Weights of a small mixture-of-experts language model, trained from scratch on English Wikipedia: 13 layers, 32 tanh GELU neurons an expert.
Below are experts of layer 5 (counted from 0) of a mixture-of-experts language model. Rows are named up (a neuron's input weights, with its number) and show model dimensions 0-127. Each number is 500 + 50 x the weight over its row's rms, rounded and kept within 0 to 999. Numbers have three digits each.
Before each expert's rows: a language model's description of what the expert responds to. This comes from a sample of Wikipedia text that the model never trained on.

# expert 28
It responds to: Nouns after determiners. Head nouns and possessives following the or his in reviews and plots, like film, game, album, series, village.
up0:532484537474492519534534559526485508524511481439551528498547471528456526435514487523478496557490471472566441452492538572568423625507538498514579541411575498440509514619425499470465434499492526477462566412597490421533518455509407561523534544528464494428526545430516548455469495499525566490439571513413552317488547539505587603510459534529448493430525452465389505525464515530438458527506
up1:555564520433417428477539576521474443501584468524448487516551471454579534508562525592502419530533548594555501481466550555434516565520480450516499435404586496469554469482606506485486468500462515435451503445559488531503500537480575504561485490454546494455548499379428577430537579478466460488514463474456421495541433527491456420550499520582457459419401524502494437521515496535636486445561
up2:451526490469411544505518584487454529378588540454565426577498463540560590483481520515503558501410454527607505455510487445582528491450527445507531535526554528458505438478532411539499422474463504562431556544475399510500532512521516454513513436500499444499483556440531507596482595543503448495504471521450504473373621463483570511470518579479433497478503433509465485390524630486521475487455
up3:446413570447492453420605467483479505453483495509476509532499570499523562498474531536496309514544421442439534404536448561481463531470453465445515503382502451388574502564583495574533450535524449505504546522420445599543527518531464519525514479535523484440559519456535505578454483567535428525601511455464537474577517500491593479514503501474579453422473543475459511473478560518557511551515
up4:426478575500520523568406490529474508471526477479455548548543517526502489510538482417581473488507553622457485465492545550525492554566528490496457523458593437482486484520465452478463488477530527429566612500479518447505502506503543618473501511542489432432523518372465544389523551492525460458541514509365506557494565363508468615448548533495461457529485434487375519486471576472483535508601
up5:422502417530546478530443634533509498484525479474576560522564563493447527397579536518495441515491493575527516510498469482473542473503552554503466526446515561507493407522542544507550470574529467413452515350492392456441461556510389531566429505520497528435578455461626525477432576508436498454453556444428452504464460456534541571433535567498510444537547481520468557512551478495444503456497
up6:545621435474486412517491460518450550523554507481491451535536460538539445546493626548420476484439452445535487511440492418549495492564525442476515464483496502521523489547585475565556489462492531486469417370483497527499516510546516497495543533548577597556534490426408598615428536413598496505431433475513613474446499542507531481453487534375481496524454463524579500461463453518475537462472
up7:455492523561443501380567495514501582467503435491568401564609507410517527481509543486485470497548421475482492566543564471469500561449537452484509460460569476520542497551464507508530476576551581525544528483557507427506468594570421587460502541447431565467559535492548495494478593503538493436523510446446510452466387438537497535362463591421430483514486434599526530436546489540496516480498
up8:470500579527459416476512478535548588452550439461452424495537404423454461538627482602440558480463474504536622560504569499502477529503551512576395514500557516511417457429468540477480452485435488463489496473557469484436439548576525548403506459527463492524477432522542451492486501533428426533488589494557504527500530465435457543564526596477451562519460580484564429440497567522553440438506
up9:473452510425599507437542492545469409622445524531507493425516569595484525506524540555480465508510516519510439537477505529559570466515534484488441512511492544529440480504512501523499501502464415566517485423518483506515584353475471493512505581495496457495496573495383524478449425474473503386596482595478554543427574533574478460449497550505497500392512456509536430539546549624517390463458
up10:486549464565595415555472518454516564467488523516465494443543540533451443466506469519500463484447432531471489491502510438459432516526498531535485527512543538347594524517581490457580513500507479561545394554422436497466439536452414511408555537489589514493502594468415491561559499539452492420514427542424599487516365485536528508508453557563585476471525507487511508440566526477570472411534
up11:541560484447473565468511511577553430427486520551422489452495425505572525579426558467520500544481452456457535486501531438571458562485435521518471471519471528525585522509471450457532437522531432604523478437497445571524564460472476447610536445486562619504498502562449499582511417424528491565506540392434528563504578568522471452414474537516527523391509502474484488515487532356461485462540

# expert 41
It responds to: Proper-name beginnings. First pieces of personal and place names, often capitalized, in prose or tables: Nar-butt, Bab-a, Hen-an, La Sag-ra.
up0:463581531518553525555592501522445507488471522492458489481608473572517444498527474499537552502407457518448508599430530442487447504526441518468475497502565432561454543459465432455628426576463453485518488463477497493524416576468431512530545538533539520568427466501472531535472539453525454496491493549504500475440420504512421474456450516607532643470562600513450595469539448533439560396560
up1:492548455453484473519526466440546467488521452457513499477517564472457499589544587481477442533551572448443496531479464479554594420454487454512470543488549480440589625545518434451556457439416591466542468426457498492505543507466532528618514508475523483489526499488518414477482551579496546554604558484462501514466569490521512526508472508430548482518510592424484494439473530525536376566317
up2:490558424449418444457473522547529554429532510496626604558515570548513464509476467428434529505480508564498546573472492489468532508487507525553567452609541436517461509477480597515511409440503488436490536448444481407472414542472528484563532504466551419560512534561510461546413497504461517465540481437525452552459476547407553496454460509535546591452421559412512493496576589478500375467496
up3:486537421514495451433517573435521570547557550487581567564544485504569470476525445466530503504475471533519491609457515471485372528543553498443478565476523424486451501471426528464480463528603493468538472456439474371447517576489522536504601379543475429450486478435503497487575542593436461523514477579503512455589534440511522524589440444513496497467518402515505608419520537508548510544469
up4:513516492514472471562524497591553514562542550422468486443535496559535554549434457466470503470508433472520555518463509466492434534519497473487455523457494508582426525463540397482521464434512393510541578491441457491516531484508373518619501539623509456507354447549522594485459475588505414455569546474545511490440551509513440514471478508478564592590573509492443529489468606415489439484490
up5:523627594486488511501351528484514478509569540536483461471442506559594423561464620381480439434450509472508478507553463467529572517520497538560478537487476513546508582541365473521443499483474593521551392474425489502478380471612498439585555501502528531476496491526513513447481505545485488512505414566506520504500446495422556572427568500532451464548540496532494473487528559493488493545489
up6:466541438570490449452555509532442509429593572444415456453613520509522524499443454434514489541450429530558464536495550515557383486522572530519513554543499571538502543471536478574493401515466459488581553483399491543438449507549453521454516431502488515524513496531408454460488486477466350540521533504475525478555530542420440509520521476492485576587589467480523575537510592470542518487371
up7:551500386495425549507474495521526591403606452535479520540513551530489527496523480539474519508458434533567476514458454487642512498508518444478500592521477478498490503476504516591545457497480458456565526427474454496561469449482562441481603501492523392568419493463521566501507461465415474432442578473552494509386636491403453525523523466607526533537518515511530426468512510525568453462409
up8:555519453509417463550363522598452503457563548533502501521530547411533538511570489442510566483549483518509462559535468519554545514525429448583508466563526530566438509458490439421455554545479500497539489442373479482472389554423442427550550442540561494597380499554428495586478509530514537546510569529496548454510491528472436551504532470428493514445555595446496546436500477417499462492470
up9:498558459404452463549360561476543458498386632559438532476420541551521463579448488496515543506526471502492525451522487599523485542600479495523489540520608483562427505437475464480545572542451488503521384487454436475494437482512471449568435601593508459487442455501499486464567420531417481501464572503497497521417448473539535537523495484489453529498478526539475606503504445563583509460518
up10:598541517478488528532472504504465428454449527568469420520501491492516452470507573527456557494455492501407553477587480576459532626593467548548506452541524479461544542533478506558564503387501501527479500529510441564522419536468526570491486559505626447501542454554520475525493479399481450476517642540512532366428497501482424518443566437514491552464507454541388459453537521402488533467464
up11:487475508501465617556553492462501428398540536451449476527460470558485592473561581446581511408528438530418524539408489487575489506573466496524467564536518474534429476440540439575588464510572593525555480413406481530473461580468494426563479523613475511452500500475448546459558525533487385527528457483512515463462524510503480483418603440492476571573475530536494445507560501442468526468457

# expert 25
It responds to: Articles and census nouns. Articles a, an, the starting noun phrases, population after The in census text, plus percent signs and coordinate minute marks.
up1:433527530493472433404468406503478509556513660509531499503581481550498458542433554523530450454585542581549461456410527504525531480480503526472345497472455456505506467496429535458460455517532397565454511544455493565511520592554573549522524475486572513476470449482525550536513575518458400475511483533555540432458579541560530527467472408408534467498511463583434497456495566530518457448571
up2:408525412445549583484468525549373472491551477385500417522533554507534451578486542471473458496493523453458489566499511501484508527478534432523521533630505499488532482544515539405471541498542596467518544505526474556491489461476502482532603499576560537496506476413379449477426489545486494539444434458399543489451497521612470477333510491495491576493583481493529534536505580479510478574495
up3:434565526514545493477508553484544439444455503538472551574505531449584497505556509465535465455470453447483515394420451480554489610530533399450461540497481488515562544356487491476471507453528507429545547497489515488481595547503579455529567561543532441512485472507391533484519450553426469527407546432491492617507495477599484474569568411433555515395541501521437538490526581545546448477527
up4:524527466502426477483544481484505524463520465510635449500511517413510388451487497483525504544563454551498541506588501535501471486495413432512489458469449522636536536467453411554498522525470447497520482422470520400427478479509449422457459532457481526534559571538494498556532476458516515445550543455574545602474394550553589549583534485533527405458565497459401517443538432533486528632505
up5:533531427466469543481514628522478412466441467494477497475554524413527478520518492500396437565563495520483447468569534490441417521470482516487604482545458544480595460488455506479541479545544574520581487454534518417465490535503422402465531498523621502574546553502535532545358522477530501458469427428539572419398535466501573533509471499475531465454521567482472477477506573566559437535588
up6:520569547505500561427521424509501519524473563477450522489477519502580497444459500512464446419545613424594545523486550514454532510528541479475570558620521434343474475481520516510535504477522466442530545470412469437498456489521473524469451537478450463476475571481550589524472435604490547481524495477399513527477517424434551465445543596494466468469616457512500404427458595525564577531493
up7:547534385579447469533566517486485484465515462445564565443543502526479401574591476426577524517626423480437468461449595407565452470538491477564501547509572507499492477478445481524550511537498515457521481443494465532488413530503533548529438547431425392436474509489493511480558531511454488477472495544580506458451562584442440494634527519475487572463603513472522451436537473491526457495585
up8:547444456507473495560567486425509483486489462348497481474433438504392492439531503491593527465518460478582415517596526485564565568500589546462439608533471531466512487456525492501471514515501503491621461471460460412427490561564512456586504524477483455509568513481508434570473475516537463479569384545481510482377505488535560465506565501480516537458535510501463519546475652479505513471417
up9:580453472627403527476430585500464587541530532525467481551534494435561443465539442493557548467523447534452492507468531549477427523530550495483432528479540524468390577419504460405508494493434541483474486482532435521434478470520438492507543518510494456480468458456508513528504556446356507542494539493522442528481490515547564449562529560559505536425520530519568620650430521417497411536466
up10:512581473493487541472457506504537478383431467503450417375553535441565480524523475497542479548462499591456455522485558530597526554515517503518510562550469480436526445409535510476541464476458392500551488471536456452439490522494519600566522556446558458514502556609565535571483487513582474452505499476519507557496496413459483511486540586429588536403490409421575478425441595481483454504441
up11:482617439476488474400428590498524440553488462561473616570521525504543489462506542462375428482464430497508546435518507387575574518521500519468455525533575489489539516474526515407468489488498508482421581453466478421490550581565419514485509471403542450447535575481466442523561506470550584414550575481527524450475455474508578482575456468504570475503531479508502560489455443556536513549582
up12:483527575595506459601515558548419470498520461502527593500539433437573568457490501517455528476468506507455324479511461532433522544545505439536435469507487463477458564474524512573494475536432531423488376512543446510466432532567484553436455452434504470611488584536510508538536534480503465413487438432503547521447518571538564507506469446419528441536567592445476482590540431506494540486516

# expert 60
It responds to: Copulas and auxiliaries. Forms of be and auxiliaries after a subject, mostly was, is, were, been, became, as in "it was written".
up1:605451463388518474610531542542411569521521464523530456502545543442531427531505508586447459490492524468604460604495539484506439448525473534496555398526492547567552513568526523453547464511442508398401581392420517436414471534558487529458496552496512470536527521471528516488479490488479449496499428560469496464442592455483497524617544436472478548546563552451468474484621515530523498503475
up2:521545513514490400376556532404440506470580475573468422484379481421582483527589524516535515534517476541482406509470489502574595501535567478460500510515542477446587444414553480528401470557560440469546454428439456501532608486525455524480502485379501531529487419471474438519469523543488458552600432528445461512507527540526515515538512531453501507536458558542454470589541564554498516557482
up3:467512437459500434508500575547555511478589530566455498407580486498545513411495521486491485447420456388481453530506468502469436519534418446519404545527490534536516513447495408512507467523437522545423536477455518573489525450514523490445618516481457519577563446453553498536454543540581582510532459448607497447596505469526477418493584459432568608450531484519542587579471502486585485531458
up4:472550453526500473483468583503417570496531555453519577461630454443525457477467514535513552555455441458547413572519478403503403541605510540429423483459484530491479549496468534508436466538523524512506367529456494521561583519573507429428625472458401526534427528572471535483483539545535563476518380472521552547479490453525548473502459448473440549498542558453446548561447479522502513512553
up5:541554420504650492525503444467400538502470491459602531521537450500514415558455451540493564387519522461479546545496476369497516486584504473579473509548560538519496575448560596435464470467516512508551421502508513404437541445523489533503462542459381562519542543484528461481533526524436470540582464544486430498550496542529428478428609539466514510460424461530420494543528459467466559496461
up6:496486477406467509479543570397479474549560521595487450453563523454376516516544489428498462537499550481476501431483461464478463548436549440545502450486437526571466552634433423571567461547475616479545443545604547433475485433460460563478471534526491516531515567599401484510539562539514530505538524503496531538495470456536471539439480519494419476554617569512499527471450494529418433446489
up7:459533446553518476439481481532528549501611481449456481609388461470481379623420520505495481532485423521533492470499519456420523447536512482500596630554531442565514523494534449471544494604533588501480503473422544492514450494555522523551597399466475486471579500414495487467557542521527476554488426514411460504483560478475572478494515490496514497496549400562442482523593439441484482453478
up8:513447516404419515569563527527460379483478493445518502537619552500463642508552546437475532499481521493527642585462440502594506513511472457537488446487532487470492519476509453436439438517555547510479459452432450579453525455431577432552622527468522520492532441474514463448516456470489396542499544496571504474513438482467499490522597389495499611542527488429514528472493519496487463550460
up9:488481446529582446525460517508453394474464451600481613541562567506555467498518508446491431515444486480537491429525522438452505505507429456503471481498494496442502465589425459552560517497527462558630429502450417504589499457501450544466508483581494535522448587502511510536525560515500516542448507439537543601471458634473434621421467562425483458477471495542531552467416470504477546426576
up10:484524475514438535550490463512586478433463467480467516454518488433516540596474492475521469418479560443412431434518519521388503515526566437484575598591473545471502512466476560533560468509480516383554580510377478522495471577533504505425532494507411514502479528489483522542545462596472529452511536498572560504467404444538525583448536449537556474401430482593544537450479521420551488610514
up11:471506501467410481408514496481452475480546502460505445437485578579534621422463573486523437548488482477454511534583583500485498551613555494388474500516499512482458544424599460485456563478429530514563375540487586593521550502490390441488508489459553453500471464580501511479496586439484508520485437497481553510530480422469442427519497430497498578445576516455482454484516524458529572513606
up12:531514526529574403402502580459456502400551510547521508422490526571505454403561541448430494502541518544489458574476544533442490531514557456541490495485591438462444472499527535528519519522562587417492449501461496549582514492525461472461584458457602512532525485495479434454521460612499554491535508482561432507533424429431543386423532595427548503486487536457505557438446462517527586579434

# expert 8
It responds to: Prepositions and relational nouns. Prepositions and nouns inside fixed phrases after the or a, such as on, during, due, with the help of, clears the way.
up0:536524476457444540503539507447418512362524377571506573419589461504471458478450468446510496516514607491405462576420570463613410534490536488545476504554496544485438594505524492466555523619525554509484526473464442507463405480554443460434521526556522531513585488514513521418395596439474482488505502465482497517471514478524493486477578572464560479482491544527525524467421544518553463535425
up1:449522513537569461472440532506550391575490443522488472472468517542486484545499540459455536536436494476588548481548514517427518520525483442478438531488416605533468433516576437525409507486567405510474530407493539598549512433502563519467521532509493526606524532498533467507573434571546497501519434566569565484476494384470499555522467521444461570499465491443429574498575478509482399340519
up2:551523555452328551535538614457496471422661559561475563532533466500493545555495564526466478521436493455513548464444495418539373546484422490457487488560501496437460497508470496535543562519553460533467456497517550566488529470398543516513453496436484412551448498459446432509480537532501461450516539467550558446490509598518484529399450441506533499439547597487548504481494521476528527540586
up3:468549475489389528525539493455528469468615425480460565512562539544522437490434441430511480568488506531476533445591439459467446575527545452498478509531678513543496585521487431544529457507506475453432485547480441529518403477514511547606525433462448456508446456548540532460540523505436479529601522540492425542502529422454430434454540486472498539531501499454526458503482656507470458481587
up4:528456500592389481479418554478545483527545448558500587411506615529484457527505515491473452450523498569428463467506584515483515426577503478499463490513591455469491539475498489534648482530577478438434505418419544535500527508474509477458499430430517436478407570480573502470569552480435441487443518489525416498458537491580646522447542517568561505458453562555497431448553501507499489533500
up5:510576532406497532514499464408457453425523472551553522473516517456533499492580469509541414479455464497476439552334542462528488426470440489571451635461539520435480598471567501505561521525558510523452477487565521509457491525484561457380506373505450486502497580508506461487537515563447473513519490514587568540523563508425448560489497526424519527444446531571469479568543399461513466511583
up6:497509588345485526443542552522503432473512516565541565456407483491413506522505477551502467521488561412498459495489511489555435506557522507578569466554454542507435625522496524409585489543467508510547482471472412518491423592424427536488515446572529448476412546548450556509413570561542461539494590455534477528435442464494487494501471435442476523520529594496516442489514572566468453504417
up7:525549528471484457577542453445524557506512456493461536519536429394569537520445570594517522584474449464521474477550448435500480548469453491491447486501492520503538481514475513424449572530552648472538511396501443508453566539523599481395550464540593564542403512515526519443505512491511513456518555515397553506514475487551498481478456540437511550392385625472498493457481559429450532573480
up8:545550528568521510575515463471487601594515460487402378481509437419578551514554513472486569548523482549477492462510562448524518540565532464572513468514567440524499587473505521481489542499458464470489458513356439459469519470509580393543448490474476575535461416595410562485520453470489403555587533526507438548480521438532380516503542476464476533499460503518480473498515535440606488501423
up9:521522460499469440594515483529511410563555482441505495490521498467418476537485530598538500526526483507499460499462400506491581548462523555557462431463450467435493497485530463532474543495577409544523368461528361448543517616474476541546610427511485427485462524476439507498528525524477493536581488446595548514482598420470489455424471449387512567517497491569512471506558463533485592528585
up10:602435471522481492563540588544469540489494517522522559526479541469472417552462500479614437512490430517486454483435474469523428439528564452595533540583484473576512482481473499546535479496536526548530539498480442410449473493477484460566463540509470544380445547503537495466515531496485392419502614386502562518396530484459500509406461424462503536555626528495531516497616501526547491571431
up11:541598436547544550472480529459561454545503392556579507514578472386493416520574458480481454457465561512516503515435439452505465542431578481544482438550479508434573540533524465567542453531500476605415535490503416489446469545486456573488535449458428444564515496547511514583479479464518463460519445463476508542552528493534315492464504497511486575494538498493559571501512525450605504510396

# expert 6
It responds to: Commas, conjunctions, subordinators. Commas and and-links between adjectives or clauses, plus clause openers like After, Since, Following, due, about, and year-final digits.
up0:466543461446514521505542502493462525489526478528570545477492497557520541512407517458503511496491544474490394447473393428542438541501493468548409557493545620425496544446419483569465540481511553563569450460494487464581474546507535515541490572461605496401492516473418501514505486537488546555527482502471396443450516504461409611404499449453502591503535488581443481456598538575523456616456
up1:511514460505434481515481568530488453421465553537567501415553493485550523597446455392588508554461502466440492544489389498520408463494509476511469576602453533500508466501465562446445555527469589549513431391534443506604479440472471435527453477537484460462493561586445459564488547561464551500492553430522477516444527553526582576513458364427536527558528525514498504486460599506455474452528
up2:475488494464428533413508383533553560507508463494380583368521476450506463501578528404488463492416432487467561501470496497544513566436488476450485525653611506538521521447566482539551440490488564508442477458476513508530560479457562488585573516480500503464542567526543475567484453512374431527544517516437553548552387504543575507492496410508525478476480587508504502490479538538466447503516
up3:528484457513418527527509553500480482436620474517553551511444547518490481489421517388605442489537487443564490538489546484471410510457582522567534474504543468412584527437437498472555476503503559559568450433460425489570448539548440512524486454465455437424506502481493528556518536462589523562590536447451548543497381430445405475499480503415467514514449549526542441461548510576568496593454
up4:411532510608563508468496452464511560577509560478483517548460474423459461526486488460585495586529478479573497449474567536448551480546523458420456431474578573537590463474538537531558425464573457469522444418467504414475548506539525449501452541576548510523445568443561569487479511485531506540530548515446607497498415481423547550519571441400464526491519364476401435473482489452519537460528
up5:522521498583556499468548498571601421608494489450458514499553587483458407618465465456528505619465558543460515453482528484530542476553503433504499530504565462452405496513487557509512449402453445565386446492378441540426497509493544491469590546503531496528528577461470443460469601548609453432527530539389550484485481499554455525467458537542445486460470467525476443520487485533526514501490
up6:433464474300494521536540501426490425395465482540527514502475465492473519522513584436481456511522600491420510508470514438531441582545557517446474507532469475516542510522474478502476521588510531533498469481530470564444487482533538515580464551536499541445505565503534529486471539554451487443554469523444499490467510479365499465504476410319520563557555505562544493480659498519539469551464
up7:486414464430459527537480527433575459471537451451511448507577496488527462483559467512521526464427569507523566529531450451475494544557556520458443488629536510495481514507579464484518478522532495453465514449482518543557355487476566542629572474497551410439452497489495484484469468417528437560518460547441598467525517471437573558552458515335467517547537568487541550490449518445520416561423
up8:454536501560490517416430517397557429384422538430527503516501541478537378542441584490475504496516466512553446549534613461518437474396618439498532502568499520531456468451504516367466508464470581464538459428546484533446524422435452548482530521491531518588558480485528515553407501551542463470526532502517429560473411562430534466494570466451566522492530553521552472516533541489465489552527
up9:606522416455513500453531493503560434411397513560535479503476440552503458409392474513556535512448525582486574454524565507463507446552501492543524496532508578432416528435427528515529525473495458531595427374561485567537560503489499466521451463542428524522520614498492511597522498545529487516491471478456466551454516488533509496403471430484536485507562590580434517460488493548552515359530
up10:490588464573502471461556537518484485514490509581509521505476669591540427634528437484404528434472509546489403508469550520453511495462562546434501471527499544450547498499428494488472454511519475488463569451503429501393475503499486519551575501496518496460508509452527449575554601433648458421464516585491520497518466377472507509460487588529554541414473503511483447414538507457465483489503
up11:461440581512479503533519508533515494537510484414494515448477419445530413482544548427470494439457445509498428534517589485555451537428483392468491533562460511635512504455420487635450490509491506457501554497461554369445472550493403402480589482520526464516471532499451564489573520549435518471591526461469522560604470511477504526517481409451487520531523533498580534487529530605557445567538

# expert 30
It responds to: Spaces before numbers. Lone space tokens before numbers in tables and vote counts (Turnout | 74.0), plus $, ±%, and possessives its, their.
up1:566510409419513520530534572505530494508585501533494535433534556506539511513526456534434534513493486462380573531480542433468583624452489430440477593563478627469467473482496478573502443457530502489460441509523442460399375514502522514448528515516625510530442488570495481513616550453471444399497499545466499461479478533497494530505416550436477531422512501601556517450532475517447452532465
up2:467456508525475425543531502472514416502539482438481430538521450519576428438516501430552569446526466536565488510525507444478486498451519579479533397595587457540507387474521483536548529474613560465495476541594529503519456457543610549507492506520473481397561560412476579521538525437486487518523559489512496474527512428602482504490503551494414576454463365517470501373593536475494493474465
up3:489511490479440443461484533528428512452562587475511637572538560491468524377549570485490515540482581502498493456455557526457568513534522436454421599605436430520534518469440481588550433529404435478463426456531570589527476532477494527489477444474444500522569491513518563548506538534471460471523455472514495462413479543484555510462474423499490381460461514518520474477484590506524572371561
up4:437494488549447431490604481512514417485516462437542413578489505409538452503459530493499523481537445567589491517486459475508406503483554513420446543536475611385476522471547500539447573542487572452558479467489591510497596498413489431432555513532525515578474479489446455560481428538484574558509510502468518630455485468546456556621427556534508464453453443514459563541543496496506442518437
up5:564508514528553459518565591529550466491444560569494533524551541606498576472504473439457492533525554514496517505483473541472487505479534604521391511548545458485498543500421492455546462486518484547548506527567400529524434509448484556542387496412558428564559472585456435456415487484535524387512432553429513474462439559403465538441501509445487442509535518503447385529541591483477541391539
up6:486523457504406568450514497508436415523469489576500497462463581507539471518570406580431423593493466470488584557527476552559559560520499482520475550497568481509535523530505451437464425609536494449538508538460535529438604565446574505511454545510492507562539383499495526432436454450401479383481575513479585497494477368477454496491509483563498526496564539553469499585497477452523463445445
up7:475516512552437490565522456571493514557541472615390486516547595478524435470542603495461574439466436509417475464446548512537572524497533529566536432459508549495420498471466467389472531513441487418571476436540549513411542599573516463518440507558589483435428514472470596504472457412525457538504542501499590477434448481461499462504635424441499517507517539482481470530532514441524526472516
up8:486479525411434510427497495448513458539472433485390419517595544475464463524513576568472435480423437525475522587482508531523471494493519450522514492453534509477447485527513542556533421554481485547461423525495522626414511490551486399560514472528488518561535542510480506521568610403534483450468564473463559463451580513399499533563590503462522526521492543488590543434415452602433531457594
up9:519575478499378468488531527456483431441537504490481469508516574434516613507426540491488417463510467513481483516504433552530502537548447454419459495447467448545481605561525445462319565556502446511448472551503465533523585526510547432528637568452534502471508473507533482564527469508569522442486537535451521490461422440549495520531540551480528569492505546510487562515386602523513407477429
up10:519592495579459516400482517575450508518420507492501507575460475512609497557498543508405563454496592531538595592465556539469496563424549530509480567592481533580471486544421468551432435525469474420477457503450527511548468467534531482554467557477556515489448529476478441527587532470382463533547421537522507439585410459406509443528535506487482484455515544472456545407483495506408438476459
up11:603529451365439544546476532404496466333583519465629496471481427525561505456513598453538518532520472546564498530522587441480442462542519521489475454509443480525506527479552451519554434555483475539416476503534510554474533442521518497529499455447426431473496384570515484521503549450481415555535603486552424518482490527526492437492509501469534536556590523577442522512483543492451540487577
up12:556525504472469503527481410526570483372550482513482549548497527555469498543525556462572484532493522496488470443455560574573516429535441484543548575570476538529408511521387487505537471582526572526419511556385491428440478493576486475527511516456551456380513508455491420515554473534445498498463573422449464494524548482476463488433475524538525607447471535493468581507544528417359479471587

# expert 36
It responds to: Mid-word name fragments. Short second word-pieces after a capital initial in names and words, like L-at-via, L-ad-ies, L-aw-rence, M-ali.
up2:544542453504472446523408547490488499472552556554495425539436407472440477474494475450610464454405520500616414588439487532572484584549470456491445420521450570546573475475575375491473477469469513458486416421455590564507517525545561473438593475477575539526555516545498455539501506518507560514479421439486529545435486525478479515438585535461539516542542496461503530465503553546550408461552
up3:507506487455580532526508573422482520474456453444471482506486453534519450544512611520442455556561504513521535445428580526438518446456518389584512534480476525520523472538521499415473490494484487424456482556572567412505526455479523637482562571490569460495438432407444521566524504620536448538515508462527406493477546352516522501480501447527543566457483502451521419510550557559517544527395
up4:463446503393442578484489552608488524475562519488578419582575466499548445534531589554590476504517524454498513384458468461432585520538479494551518463431520431490499487440565482472438441522474515525482513443473526510493358437449509514517553533533525478480482501561501437509509540508511440486553558524490491544385513497448564412424490447546421535574515496521538451446547575431480585572416
up5:543523522400597481510497510586588561541547403508507562561478451452399478568525488558481451509467546532569434464472489517535477491564565501428533539534502495551404621466496492448449426519495488461460543387560524467421520470521525497460620474491478531540412507386460472511476554504523538463431562490588539542433508597418427490505543420495583510475508496453502441439503527502502542469499
up6:528515568485539588489490428518463514573549541555585527626544491470584489439451533542471433535497412541488500534448482420546481513540551457453488531515440412558565431479587426525430421600367508455426513518527586473506460457471450541470514533546532464529453446416439460522512432498474491484556436529609535488466457543478560477492488532511493443505554536548485567508474550453479441396445
up7:586390485552431494450504472433533439460442454510442415532544486462563521523505535471401572468541482472544501443530512444460487581597525486423447606478485521516454570487492443504531538688485539417505531512422492524576530459605464569552541468444472464488541484474556547506495445452470450415451519518516503466512457405475516522538521467505542560525560531454524543515470556487421554558425
up8:601566483411572497409526510476436493476580513483512514508572485541479522566514569617448469429485518562578461539513605467463512599527486541434434460499507495386445590480530533525426462640511573496558471450549469482511522495533562580524444487451490494464455545545483470425495468494484535425548460510475577565457547417439484551494523385480520447505411496486476487440561457512485542489473
up9:448485570421460468581482452516545485590472473478543554565562439458501422453447521508482485474449489514477518461527514459597477449518401513476506451446548528553400505528493565514538457544454506488555432490499534644469446597500466503455547517501558482529405379622480511482466501485426505520559521539401515497487506425492545497460505454537625556432525516485478615527498619485501507450526
up10:492456467495415519455511401453549459562462583514537553554480526379608451424505578528472462525416495604389489567481519542542512511501508644525489520554520408534508513513423529433532414541427397415566545552486560495434453507547425506534498559546521479516486543565507517557512482511446562527505507417527513493509482557513518483431558470456477464499593494536430451515431564497502509495453
up11:479524438504424548486577526452506490487518511486528579407495440443501461455496560491406508544442529505525522511469617466448525532448571481493483440496543525478515577482524457536455506491488493437337455487399503472518436516506566606571472429546562493527539529526445528562530390572528628503538473556426481498526494557583486556526495508520534507458491514501454527472403437480606499588403
up12:429522399507494444519550540549411494455515458478551475522572454502545471453570512536517562525524482440527482570597462540398538527463498454521480571457494580549575597516438546495551481579467500481550546486495409536566437522508486453543493573592550479505470509412456441486549437492381491529453546443435478502420553516548570493450456419533419511503433509495526521471632483409464481470431
up13:509561525439569544571539525468492472457541592498524445463464486418472444495469550472542469484397464568468441649523473528434485486534620474531524417536515478515514472495495373494661469527440436525591485419488634527480508528519470432544464449552543525495618498523545459477569520546476496532484509402489506478538432521516460455530452457497442516460524480479491494515408533500564496460458